python train.py --n_layer=13 --d_model=384 --n_experts=12 --experts_per_token=2 --d_expert=352 --d_shared_expert=0 --activation="swiglu" --moe_layers=[1, 3, 5, 7, 9, 11] --router_score="softmax" --normalize_top_k=false --routed_scale=2.45 --balance_loss=0.0147 --balance_bias=false --router_z_loss=0.001 --router_bias=true --init_std_router=0.0288 --lr_router=0.000765 --n_head=4 --n_kv_head=4 --head_dim=96 --vocab_size=32768 --norm="rmsnorm" --norm_place="pre" --norm_eps=1e-05 --positions="rope" --rope_base=10000.0 --rope_fraction=0.75 --qk_norm=false --attn_scale=0.102 --tie_embeddings=false --parallel_block=false --init="normal" --init_std_qkv=0.0381 --init_std_o=0.0 --init_std_up=0.0381 --init_std_down=0.0 --optimizer="adam_variant" --lr=0.0007 --beta1=0.9 --beta2=0.98 --weight_decay=0.19 --lr_head=0.00515 --warmup_steps=496 --schedule="wsd" --decay_fraction=0.564 --decay_shape="linear" --final_lr_fraction=0.05 --batch_tokens=[16384, 32768, 65536] --seq_len=384 --doc_mask=true --train_tokens=368200000 --steps=11479 --dataset="wikipedia_en"
Below are experts of layer 5 (counted from 0) of a mixture-of-experts language model. Rows are named router (the router's row for the expert), gate (a neuron's input weights, with its number), up (a neuron's input weights, with its number), down (a neuron's output weights, with its number) and show model dimensions 96-143. Each number is 200 + 30 x the weight over its row's rms, rounded and kept within 0 to 999.
Before each expert's rows: a language model's description of what the expert responds to. This comes from a sample of Wikipedia text that the model never trained on.

# expert 9
Name and word endings. Final pieces of names and words, such as Talies-in, Zales-ki, migr-ants, Atax-ia, plus possessive 's, Cup and City.
router,267,189,221,221,175,206,191,156,211,245,215,190,178,197,173,187,170,189,232,231,165,183,161,197,215,249,167,206,160,194,175,170,219,234,222,226,187,157,229,209,194,218,238,200,230,214,185,168
gate0,207,197,246,190,219,200,249,167,145,158,190,186,168,165,179,229,151,217,201,221,198,240,199,199,252,218,207,162,241,194,221,226,208,149,207,218,172,213,224,203,198,161,204,185,198,164,178,204
up0,169,194,187,127,225,185,161,179,193,203,183,175,169,222,205,243,205,247,203,153,175,212,189,230,192,209,173,169,151,195,183,193,218,197,236,186,216,222,182,194,191,179,197,205,181,240,181,157
down0,231,232,152,245,195,227,141,172,261,177,198,215,206,142,147,219,229,201,187,192,219,193,200,192,196,197,190,233,191,193,226,202,218,152,224,114,195,254,170,205,165,242,235,210,225,197,204,175
gate1,183,221,202,223,248,197,223,226,163,202,169,141,190,184,199,206,234,175,171,155,207,227,218,181,186,187,142,168,250,153,221,208,166,222,162,215,189,216,193,185,242,203,225,261,218,198,252,179
up1,249,89,142,210,196,255,220,202,203,184,196,288,201,141,220,179,201,128,193,240,227,214,168,224,197,212,199,177,233,264,171,226,161,185,136,210,193,241,182,151,138,184,138,246,208,177,225,200
down1,237,187,143,178,146,226,152,263,190,205,245,229,215,194,241,223,207,221,248,179,267,218,250,219,181,255,202,217,260,208,197,166,143,192,206,212,213,169,213,179,225,169,133,196,244,216,190,179
gate2,229,252,193,143,262,200,198,205,182,225,178,189,176,201,235,222,187,234,201,221,197,258,115,185,151,152,153,237,228,189,190,162,208,214,236,206,199,204,231,178,161,223,148,189,169,248,234,195
up2,237,229,162,159,225,183,162,217,206,188,197,194,156,209,189,209,196,190,239,158,230,198,140,244,223,227,213,165,220,135,190,223,202,198,225,199,196,145,207,159,180,230,185,170,192,237,167,202
down2,206,186,171,224,225,226,215,222,171,181,182,228,151,159,153,171,178,262,166,188,121,213,242,203,193,194,199,145,235,221,187,199,228,194,172,159,249,172,212,208,162,259,164,192,245,188,197,220

# expert 1
Coordinates and inner syllables. Coordinate minute and degree marks, succession and infobox fields, and inner syllables of words after a consonant cluster, such as Cl-aim, microcl-im-ates, Subsc-rib-ers.
router,258,177,192,122,165,209,181,156,188,273,211,207,168,201,161,165,210,223,213,205,163,292,170,197,219,218,160,210,179,215,222,125,212,211,219,191,198,209,263,168,188,168,247,217,220,222,215,223
gate0,160,121,143,202,232,221,179,219,172,175,186,246,196,193,146,194,235,238,225,181,158,208,222,176,183,257,222,175,179,197,165,163,185,239,224,195,250,226,234,212,229,186,165,220,245,225,237,195
up0,171,147,212,216,225,196,229,184,225,191,196,203,238,257,211,178,150,212,191,151,173,222,232,212,177,248,171,239,206,220,154,214,157,260,199,242,217,220,205,184,198,149,192,235,252,188,174,156
down0,170,174,193,187,195,178,183,232,204,187,190,203,223,191,185,207,186,204,224,195,174,215,246,220,233,229,148,174,177,242,194,197,150,186,217,196,200,233,231,170,129,233,173,158,240,193,129,227
gate1,227,230,245,227,239,168,185,216,261,197,187,242,223,203,202,191,215,226,207,219,208,204,189,224,211,218,173,213,199,199,184,189,243,192,189,203,160,241,233,150,169,192,172,162,179,173,256,208
up1,222,217,203,160,227,204,240,184,223,229,200,177,180,216,215,230,206,162,266,186,194,151,185,230,156,233,185,148,171,186,214,175,262,206,191,185,134,207,169,187,126,266,169,183,221,159,169,166
down1,166,177,203,250,135,179,244,222,185,195,169,202,228,285,202,261,221,194,144,184,185,218,223,201,201,221,217,135,201,186,208,233,151,189,179,144,188,195,188,192,191,150,188,212,184,191,217,222
gate2,173,161,164,181,221,210,238,190,211,218,169,206,177,190,206,203,217,181,185,163,199,218,207,210,208,234,168,187,216,125,210,199,176,225,215,236,257,184,195,271,212,176,228,161,200,230,194,197
up2,194,208,217,197,208,218,213,236,210,202,176,235,237,174,216,213,203,205,256,168,266,230,174,178,113,180,199,190,252,173,212,171,160,189,187,279,216,171,213,213,220,171,217,209,215,255,203,200
down2,203,240,194,283,215,165,196,217,157,180,208,140,188,117,244,212,202,221,234,176,224,218,178,214,246,162,238,242,208,228,160,237,222,230,211,183,218,202,211,212,241,192,217,232,274,171,221,170

# expert 0
Mid-word pieces and digits. Word pieces inside names and words after a capital letter, such as F-orm, F-ue-go, Fa-ust, plus digits and table separators.
router,301,196,236,199,186,196,192,195,177,213,251,181,157,170,177,189,202,245,213,209,197,253,243,208,189,228,141,181,169,193,214,177,216,225,214,194,216,212,221,177,211,125,206,177,230,235,158,202
gate0,183,207,170,186,163,205,216,147,173,166,206,237,171,180,192,183,186,213,204,212,159,177,242,214,235,224,226,122,216,250,215,194,205,198,197,206,199,201,162,244,154,154,212,194,224,281,143,155
up0,176,224,220,201,269,205,201,200,204,186,169,133,202,197,234,246,246,157,216,176,157,229,177,234,206,212,186,230,192,167,216,182,207,167,162,221,235,164,226,259,227,211,185,198,173,248,209,158
down0,207,210,149,193,182,206,214,199,259,144,179,190,188,270,175,187,181,203,194,162,245,218,204,197,222,222,195,191,218,253,201,265,224,183,204,161,208,202,229,195,201,226,137,190,217,246,150,178
gate1,188,205,225,228,171,184,203,152,159,237,159,205,198,201,203,214,194,206,240,203,192,162,174,212,189,240,148,168,179,248,186,222,148,196,208,204,116,152,179,234,224,187,228,252,217,152,213,126
up1,255,172,196,223,178,154,225,194,169,214,178,169,184,159,210,209,223,187,251,188,169,185,200,187,238,141,214,152,249,203,217,194,151,159,265,214,185,146,189,216,267,226,189,153,187,216,230,208
down1,192,165,178,230,226,205,219,181,177,179,222,148,185,181,180,264,196,182,160,192,177,166,219,192,232,240,167,201,191,203,198,166,207,212,189,161,263,159,183,182,222,221,238,188,199,204,188,119
gate2,226,220,226,149,246,191,191,181,182,215,143,191,252,217,250,229,206,216,212,162,147,174,207,219,146,213,181,198,203,172,208,154,209,157,211,224,216,230,234,158,201,202,157,225,232,164,244,189
up2,203,190,156,147,172,201,169,176,258,237,205,171,205,200,125,205,186,195,236,238,205,175,188,250,214,212,210,233,161,237,190,172,212,174,169,194,217,222,219,225,146,174,233,226,250,185,187,239
down2,245,196,197,181,230,209,231,184,228,186,206,221,267,210,241,224,107,202,211,233,217,261,223,205,230,149,229,254,218,159,170,201,185,163,203,248,178,210,192,192,180,168,264,215,196,216,147,158

# expert 11
Dates and numbers. Year and day digits in dates, birth and age fields, table date cells, plus sentence-initial He and In.
router,245,210,190,162,189,196,175,191,164,161,196,189,154,191,157,196,202,194,228,194,190,180,200,192,204,207,197,145,179,216,148,200,225,205,225,212,177,235,190,178,231,167,223,157,216,251,199,150
gate0,221,189,173,234,237,167,243,200,175,194,188,228,219,240,198,218,229,176,184,196,176,226,154,164,175,205,220,197,201,156,185,165,259,190,142,219,196,164,148,174,186,220,179,133,227,174,195,189
up0,156,262,184,187,192,137,155,245,207,222,186,226,185,197,236,136,224,208,164,209,189,231,240,204,219,197,202,243,191,227,169,220,178,216,211,203,268,215,212,160,203,239,201,214,208,211,194,182
down0,190,146,218,160,167,180,259,222,174,187,177,218,188,189,274,183,212,194,250,157,197,187,144,221,202,182,203,179,210,164,180,223,192,167,192,257,167,213,172,255,184,217,151,181,175,166,201,184
gate1,243,127,231,171,179,191,184,179,232,207,210,135,184,214,239,169,160,181,170,219,196,209,222,161,193,207,162,175,190,213,199,209,225,194,206,198,230,157,200,164,219,176,186,180,176,186,222,199
up1,209,205,211,206,137,209,187,167,225,141,226,204,227,225,125,192,219,186,149,171,177,159,230,219,207,203,254,210,225,242,187,203,173,164,213,270,203,201,168,184,176,171,201,233,159,203,171,273
down1,220,231,182,173,179,216,206,182,216,146,170,198,193,164,180,226,105,211,203,244,245,226,199,186,230,222,220,234,176,149,181,204,230,152,193,184,210,194,190,203,210,217,185,220,171,250,212,139
gate2,200,154,178,206,142,244,130,192,178,221,227,228,177,243,134,199,146,234,178,262,194,172,160,222,288,192,172,173,199,220,144,181,190,216,192,248,204,200,203,232,220,209,207,162,197,166,214,191
up2,164,198,169,170,196,194,181,251,161,200,165,186,209,224,205,212,171,165,242,140,220,188,191,124,209,186,187,178,186,186,259,201,187,165,195,204,213,182,210,179,158,240,180,137,186,182,206,164
down2,186,155,233,211,216,234,198,201,244,226,220,183,148,215,186,140,181,178,190,182,176,195,160,221,171,184,221,175,182,124,169,200,174,212,217,158,203,222,218,244,182,257,206,222,207,217,223,217

# expert 10
Prepositions after nouns. Prepositions and of the, for the, against, such as, right after a noun, such as careers of, Society for the.
router,236,190,212,197,155,231,231,160,182,255,265,192,183,180,167,179,176,191,213,237,175,212,196,198,196,230,179,183,162,195,207,178,178,212,211,232,218,205,246,207,236,179,243,192,218,206,193,181
gate0,275,213,221,186,212,225,198,204,200,166,161,226,206,147,193,141,222,202,237,202,234,240,187,206,191,226,184,223,227,194,196,182,182,163,188,228,203,198,243,176,184,255,242,227,239,154,179,205
up0,170,212,220,133,202,188,181,234,230,220,238,250,159,205,231,245,157,184,215,179,195,226,201,221,205,162,200,157,140,196,225,188,197,179,211,224,207,226,155,192,190,203,167,249,208,248,188,125
down0,160,201,223,204,209,184,201,219,133,208,242,215,161,172,190,179,194,170,123,187,219,203,155,210,162,174,194,160,175,177,181,196,240,200,244,202,259,154,192,185,165,197,196,211,180,172,174,152
gate1,174,295,192,145,210,204,228,224,168,133,162,201,225,279,245,142,192,209,194,232,226,260,187,193,205,183,209,185,228,202,196,195,249,222,210,216,204,224,212,152,238,214,218,226,184,215,170,177
up1,180,185,214,173,205,153,231,143,188,218,203,206,198,196,190,242,259,203,164,178,184,190,241,220,183,255,204,149,192,133,176,181,200,158,220,172,223,179,206,182,176,167,223,245,233,219,181,217
down1,216,152,238,195,158,242,204,192,208,215,239,223,230,241,184,210,218,269,167,196,217,199,202,237,200,216,256,242,187,210,202,172,269,110,186,224,225,252,233,149,190,212,218,194,209,185,179,193
gate2,186,183,246,220,200,234,158,143,182,221,211,151,219,199,208,206,123,259,176,178,162,247,145,161,186,207,178,170,203,168,191,185,194,241,237,216,195,173,223,168,187,161,222,182,151,164,244,256
up2,186,229,187,183,198,243,142,197,182,280,215,233,223,165,180,153,192,217,183,204,187,214,166,264,176,202,225,182,201,234,192,193,164,215,235,198,159,210,208,161,145,186,206,170,194,165,195,218
down2,267,229,179,191,219,183,182,237,221,207,213,182,209,214,156,188,156,154,187,220,240,152,176,125,163,185,182,221,178,203,230,176,168,237,165,156,201,250,195,216,200,221,169,194,196,196,180,233

# expert 4
Geographic infobox data. Coordinate endings, km² areas, elevation and population fields, demographic table rows, and census prose such as were opposite-sex married.
router,228,187,253,186,145,187,181,168,212,216,247,226,206,228,210,167,192,211,221,227,174,200,186,218,198,195,154,190,197,184,214,214,211,217,237,237,248,166,275,164,198,173,211,236,218,197,202,160
gate0,213,201,242,232,201,180,206,186,199,219,201,193,154,148,178,213,150,172,190,225,215,221,250,177,208,276,156,239,194,144,233,231,229,207,249,236,184,194,227,179,183,189,197,203,185,175,159,190
up0,233,221,154,255,217,229,232,167,206,290,164,158,227,274,171,184,243,190,202,156,175,164,262,211,162,190,181,178,255,229,194,199,203,179,221,246,201,210,163,146,201,166,213,180,222,286,197,152
down0,223,210,255,243,187,220,216,206,200,217,188,207,182,161,231,221,208,187,215,180,212,230,206,138,210,180,182,201,168,190,190,186,208,243,175,191,166,231,273,176,205,187,175,162,200,202,236,206
gate1,219,207,198,199,180,228,206,193,173,211,190,202,189,233,217,209,220,166,213,238,182,186,232,190,234,219,243,233,202,148,218,155,179,186,175,219,179,216,184,147,170,171,194,201,213,192,179,209
up1,189,164,217,244,220,191,249,179,191,240,205,186,212,216,209,161,191,194,193,173,224,213,126,235,188,180,147,158,209,171,184,213,201,215,193,181,240,170,202,178,192,161,171,203,258,218,219,194
down1,170,211,207,175,186,148,220,204,181,239,205,156,213,143,220,160,213,207,219,145,188,219,195,249,171,192,233,236,201,218,203,194,188,225,211,269,204,205,217,209,220,213,200,162,204,202,185,157
gate2,186,219,172,212,141,229,242,222,251,167,248,203,200,227,191,230,163,198,170,187,197,206,225,166,181,203,208,147,218,90,173,134,227,177,224,172,187,184,236,235,154,211,169,171,200,231,254,190
up2,184,199,201,180,209,127,197,203,198,171,222,211,205,237,155,248,179,226,175,213,210,220,171,267,221,218,185,197,165,120,176,189,216,186,175,126,162,204,159,244,176,184,220,267,189,224,147,209
down2,235,212,235,249,210,176,247,250,228,169,186,189,158,172,174,245,196,169,276,223,168,183,227,203,219,235,192,184,196,173,193,192,216,204,272,232,169,236,177,231,197,206,150,157,178,222,211,202

# expert 7
Names and bio fields. Pieces of personal and place names, such as N-ile, Kathm-and-u, N-and-ini, plus Japanese text and infobox fields like Country and Founded.
router,230,225,242,220,164,183,180,183,183,264,231,216,169,180,175,180,183,193,202,241,185,228,202,186,209,248,145,191,178,205,186,165,232,223,229,159,195,205,212,188,234,186,220,196,163,258,189,191
gate0,259,207,192,170,200,155,202,227,194,164,210,179,240,188,145,233,203,164,171,191,203,202,210,194,173,203,155,166,209,229,205,218,213,245,159,217,132,152,236,222,213,215,192,252,244,219,181,179
up0,239,216,242,210,174,237,195,208,217,189,190,165,192,179,190,191,183,173,162,159,230,211,204,197,259,199,193,173,213,137,188,185,221,191,179,208,185,219,204,183,197,221,232,183,255,181,212,149
down0,161,182,201,198,173,213,155,225,165,171,201,192,232,199,173,149,186,195,177,207,220,199,163,191,208,209,166,213,165,235,140,208,170,244,184,206,169,232,250,180,161,197,193,240,218,157,141,227
gate1,207,234,274,233,204,199,161,189,197,179,209,233,182,233,208,229,228,220,155,144,223,250,217,176,204,149,232,160,218,209,210,204,195,175,227,250,238,140,254,148,181,180,176,173,222,251,195,181
up1,166,231,88,157,282,192,225,184,155,202,188,138,226,142,210,240,190,192,177,189,193,181,116,237,200,192,149,171,198,199,191,165,177,176,211,166,206,164,191,192,215,252,231,222,219,199,183,249
down1,175,195,238,95,260,163,200,206,155,215,233,225,172,217,236,160,282,172,224,186,218,195,202,189,194,237,251,187,162,208,183,156,184,175,217,144,176,137,216,143,239,263,192,205,220,217,224,156
gate2,200,188,245,179,202,200,257,190,198,171,229,154,155,163,183,190,193,248,224,208,251,177,201,223,194,241,217,185,176,207,208,173,227,189,216,164,218,159,197,203,212,231,196,179,182,158,197,193
up2,248,248,208,249,186,286,227,185,166,203,213,221,179,215,204,207,164,194,203,203,230,159,206,211,213,177,172,212,228,211,231,221,150,219,157,136,178,226,237,241,189,184,214,181,188,241,170,198
down2,183,214,216,191,168,191,237,254,228,189,214,199,214,255,190,154,234,219,186,234,227,214,189,194,167,197,204,196,208,193,186,265,174,215,264,172,220,194,170,209,173,229,177,208,231,219,175,193

# expert 2
Table rows and taxonomy. Table separator rows and cells, taxobox fields, surname endings in tables, and quantity phrases such as number of, laps, pipeline.
router,284,245,199,155,155,216,158,196,224,271,210,203,173,167,177,185,202,221,242,234,199,193,185,182,169,253,164,188,156,222,199,159,266,209,229,200,190,187,248,173,176,159,206,163,195,206,201,159
gate0,192,197,243,229,183,184,161,220,209,209,187,194,183,167,172,175,205,224,195,237,229,239,170,247,240,157,222,188,201,201,210,185,229,235,188,204,189,200,150,155,173,213,228,173,220,210,184,206
up0,179,224,220,205,235,228,204,236,208,210,154,236,179,252,156,209,173,207,174,237,229,210,149,180,191,147,196,215,188,212,222,170,231,197,217,223,170,141,147,158,196,218,209,212,229,176,190,233
down0,218,184,186,205,259,208,162,220,164,169,222,159,175,197,188,180,216,150,221,158,213,166,158,203,181,206,149,190,221,203,153,196,185,198,178,185,225,196,204,201,191,183,225,148,208,217,217,205
gate1,209,167,206,192,197,216,176,200,225,215,190,224,180,176,251,233,251,215,175,183,202,183,177,194,124,192,153,191,227,150,206,197,225,169,214,204,227,220,183,192,194,190,199,193,213,203,159,199
up1,227,167,154,209,208,168,234,211,223,250,198,213,213,234,183,160,203,170,208,201,219,174,183,183,255,182,243,196,246,204,211,170,205,235,163,171,205,192,187,227,234,233,245,176,186,206,227,207
down1,250,239,212,233,151,203,202,188,186,153,213,223,227,244,143,213,144,190,173,151,232,145,141,231,192,206,205,160,250,141,200,181,215,236,209,240,208,232,247,220,164,206,173,180,200,237,198,184
gate2,216,140,133,203,229,219,223,155,161,183,152,193,180,211,221,245,232,231,253,181,208,179,243,163,238,214,138,219,205,172,261,197,223,231,210,197,182,258,176,215,196,183,184,200,178,155,201,207
up2,197,192,171,258,215,222,246,142,151,185,184,176,190,199,191,165,240,274,214,232,184,198,176,261,219,158,174,130,247,221,161,182,199,162,171,229,271,224,228,198,200,195,148,203,190,206,228,242
down2,240,252,262,183,213,161,194,197,239,215,182,161,244,239,254,222,169,182,185,256,236,212,198,252,190,212,157,236,112,138,204,136,238,237,240,213,197,199,224,244,177,184,149,243,129,149,205,181

# expert 3
Name pieces after capitals. Pieces of names right after a capital letter, such as W-en-qing, W-al-ters, St-on-ington, plus table separator rows, Born fields and line breaks.
router,259,200,195,200,155,201,165,248,200,268,200,227,161,201,183,194,208,196,223,206,165,259,196,203,225,229,180,175,172,198,190,161,261,191,226,188,195,244,233,171,214,194,226,176,219,224,193,139
gate0,198,241,240,208,162,237,218,200,179,159,201,158,179,151,151,188,226,191,230,127,202,169,247,195,246,259,194,193,181,156,191,198,225,239,177,197,213,212,217,250,207,228,228,224,272,230,206,209
up0,229,210,169,238,194,225,188,178,134,183,181,204,177,209,209,214,161,201,186,226,260,187,145,231,183,186,173,179,210,235,224,224,153,161,218,234,191,209,192,171,155,199,204,187,210,211,197,275
down0,209,156,199,233,231,112,228,146,181,214,196,172,225,173,251,211,215,191,191,201,196,218,254,189,157,201,159,222,188,193,216,221,256,220,179,217,136,224,238,170,167,212,213,199,114,203,229,207
gate1,213,175,168,181,221,160,183,225,220,223,201,193,243,161,181,236,190,216,190,198,193,245,173,221,222,214,152,231,183,178,184,183,199,176,242,206,210,211,211,216,198,206,174,246,164,169,246,207
up1,234,213,236,175,153,196,238,209,185,239,192,215,220,233,176,200,202,231,198,179,193,171,189,224,216,187,226,159,230,242,194,175,233,108,184,171,204,213,215,194,212,132,240,176,167,212,171,256
down1,166,161,228,188,142,245,195,202,213,219,226,230,236,248,223,216,205,178,248,202,190,182,153,196,183,210,211,223,254,204,201,199,241,184,193,233,185,147,222,222,184,211,175,187,144,257,213,172
gate2,215,157,251,224,231,222,169,182,167,192,202,184,193,221,189,235,168,198,178,223,196,201,166,200,193,208,226,197,237,204,215,181,140,116,167,151,155,199,200,185,182,194,181,203,193,195,160,231
up2,206,216,239,195,245,174,200,222,161,143,161,225,223,233,258,179,274,227,206,200,241,216,199,232,195,177,167,201,148,216,200,154,179,184,197,178,211,156,168,180,193,202,203,166,233,208,142,178
down2,232,194,239,166,115,174,210,199,187,176,195,221,224,159,138,246,228,258,228,220,209,204,207,196,201,233,184,226,211,203,231,196,272,205,181,220,178,207,203,201,193,177,190,173,237,158,190,206

# expert 8
Sentence-ending punctuation. Periods and closing quotes ending sentences, often fused with a word ending, such as doub-t., act-ions., es., plus list commas and and.
router,225,147,241,189,229,246,207,186,157,250,210,192,189,181,168,152,198,223,225,202,181,218,185,183,206,192,186,222,157,222,202,163,198,212,244,210,203,196,231,196,190,159,174,162,194,219,185,164
gate0,201,228,217,257,201,220,167,238,204,154,232,212,224,220,208,236,211,208,201,249,269,206,106,192,248,205,198,152,232,172,179,257,194,168,164,212,214,223,203,158,202,172,181,191,221,205,185,194
up0,220,237,162,264,215,179,216,204,204,198,193,184,137,198,127,197,241,184,166,201,167,192,161,163,132,200,200,257,209,132,226,142,160,186,195,230,163,157,210,214,223,195,222,195,204,185,217,213
down0,124,177,249,179,246,220,244,203,151,227,234,194,195,176,206,209,149,165,234,130,192,220,215,190,211,180,257,169,245,179,147,151,178,194,212,208,234,196,218,183,191,171,160,160,153,212,257,208
gate1,180,164,172,217,265,223,184,211,156,241,256,179,160,198,233,160,155,237,231,230,193,243,197,241,209,212,190,185,237,192,202,186,180,192,195,209,182,179,229,216,197,207,198,162,203,228,266,191
up1,180,134,222,164,185,234,158,206,194,162,185,232,198,215,192,246,231,176,239,242,148,176,246,196,207,165,229,159,138,185,221,142,173,209,188,183,198,201,144,238,172,217,216,204,159,179,193,163
down1,226,177,248,208,221,236,230,189,187,223,172,137,198,238,215,153,183,280,226,183,177,242,193,193,182,145,207,221,224,236,229,182,200,168,246,156,235,265,153,190,213,233,204,199,191,214,187,232
gate2,185,240,223,223,215,215,178,208,143,155,136,202,172,185,193,232,186,201,209,251,216,240,227,227,203,181,188,196,156,186,127,200,186,153,168,152,169,229,215,170,178,223,192,213,208,209,218,166
up2,183,213,213,191,234,183,144,239,203,229,172,257,175,181,165,215,240,227,221,229,203,255,176,192,194,250,185,173,247,174,199,246,199,203,164,269,211,188,170,238,230,155,171,202,234,222,192,184
down2,183,244,191,198,208,158,186,210,235,198,187,203,155,201,223,209,140,199,191,207,208,200,196,240,249,200,190,211,152,192,216,201,253,234,213,206,176,201,243,238,242,188,203,200,194,196,213,214

# expert 6
Word-internal syllables. Inner syllables of words and names, such as ne-ur-on, er-up-ted, Te-a Party, plus year digits and table pipes.
router,225,200,245,171,183,222,214,150,189,188,237,220,184,202,178,159,193,229,195,198,210,200,181,180,197,232,147,180,178,213,187,163,204,261,241,203,176,187,224,147,201,169,211,198,194,245,160,254
gate0,200,197,163,155,201,195,243,240,180,182,197,198,180,197,184,203,197,191,235,266,233,262,192,125,203,172,207,175,164,180,216,178,191,171,193,163,172,220,231,186,206,220,203,170,175,111,222,198
up0,198,208,217,260,235,179,212,111,168,221,201,178,230,194,191,173,177,165,174,238,184,240,176,214,254,207,217,212,200,171,222,217,206,209,219,223,236,178,236,188,218,257,169,201,164,151,174,233
down0,171,176,184,183,222,160,239,213,205,246,229,253,198,169,193,179,184,252,246,199,216,199,225,178,185,171,156,211,187,177,190,170,233,162,219,150,185,215,199,207,208,238,186,206,241,214,193,177
gate1,176,208,145,194,210,205,183,183,183,180,192,223,181,222,221,194,210,240,171,203,219,251,183,214,185,179,146,184,174,184,175,191,159,164,270,192,165,155,148,183,183,170,237,207,227,182,209,188
up1,228,184,204,202,198,223,230,225,242,229,210,188,161,220,209,205,189,207,214,209,153,222,213,194,194,214,186,226,216,132,159,218,185,172,254,184,228,135,221,188,239,159,239,181,195,202,234,212
down1,259,162,192,198,235,235,97,128,169,200,155,219,226,171,228,226,206,164,201,215,139,205,240,193,228,217,232,201,211,244,211,201,209,226,180,218,209,194,174,179,148,201,180,239,207,239,213,197
gate2,163,176,204,175,243,195,191,196,207,200,213,217,247,249,185,215,171,160,213,217,177,213,189,179,179,241,187,267,182,215,238,175,213,218,209,205,185,197,210,163,163,160,182,182,212,207,188,182
up2,172,203,200,131,172,172,217,217,270,227,206,186,186,220,185,168,217,188,244,184,213,196,235,168,165,115,190,198,171,228,186,223,218,162,233,182,200,179,196,174,232,168,231,218,219,193,206,239
down2,178,182,209,194,121,226,185,196,225,200,235,186,225,224,207,206,203,184,157,201,221,247,201,204,189,204,194,207,179,182,241,255,180,210,213,208,164,221,212,253,204,232,185,200,183,164,218,183

# expert 5
Foreign names and breaks. Paragraph breaks before section headings, table cells in sports rosters, and letters inside Turkish or Spanish names, such as Yag-ü-e, Moğ-ult-ay.
router,199,196,250,194,178,229,192,171,180,200,247,230,164,224,210,198,194,223,228,258,170,220,159,198,193,230,189,221,164,197,193,160,234,213,260,193,149,214,236,214,142,210,202,200,218,201,164,148
gate0,189,210,179,236,224,249,205,218,171,209,163,176,236,190,165,154,206,188,276,208,153,188,212,231,209,200,217,197,134,216,231,207,237,236,209,235,181,194,203,229,227,203,204,207,208,168,272,163
up0,220,191,167,170,227,168,203,157,136,173,217,259,191,183,183,185,188,221,203,208,162,199,251,209,247,244,186,190,211,180,231,117,234,199,195,221,203,192,165,171,244,198,202,264,155,217,202,173
down0,156,168,169,156,181,193,218,218,208,214,254,199,183,223,173,195,168,237,204,230,219,142,195,210,217,233,271,165,232,177,138,250,212,282,248,220,161,210,213,171,157,171,197,167,233,154,234,215
gate1,207,185,191,254,218,143,193,164,130,219,188,236,212,181,192,205,234,245,157,228,246,213,191,194,216,220,149,212,241,194,200,187,182,187,170,228,183,179,148,212,244,193,257,222,214,187,171,249
up1,229,207,257,172,217,190,234,226,221,243,225,200,204,245,240,181,231,187,220,200,184,186,244,247,200,207,200,255,200,193,218,249,203,212,174,236,248,165,240,206,188,220,164,193,170,182,274,181
down1,223,221,175,211,205,188,200,224,237,182,197,207,208,199,300,140,191,173,170,174,184,192,180,232,196,239,215,217,190,196,182,201,244,212,256,152,213,233,207,190,215,239,210,172,208,280,199,172
gate2,260,197,190,285,164,260,171,185,184,181,213,217,205,203,186,171,152,226,238,177,176,207,237,242,275,286,232,217,179,248,194,187,185,219,200,168,254,202,160,215,164,227,196,243,178,218,161,228
up2,191,203,203,183,235,227,220,172,255,224,159,178,152,170,141,218,231,201,189,253,136,194,215,194,143,181,195,142,251,167,184,200,165,201,213,208,219,241,221,208,198,181,175,197,192,214,233,197
down2,169,204,158,205,206,217,217,193,225,254,234,221,192,203,196,205,176,264,210,248,185,213,197,208,191,178,191,225,197,203,169,176,225,238,200,171,212,231,201,195,213,243,222,236,202,211,182,167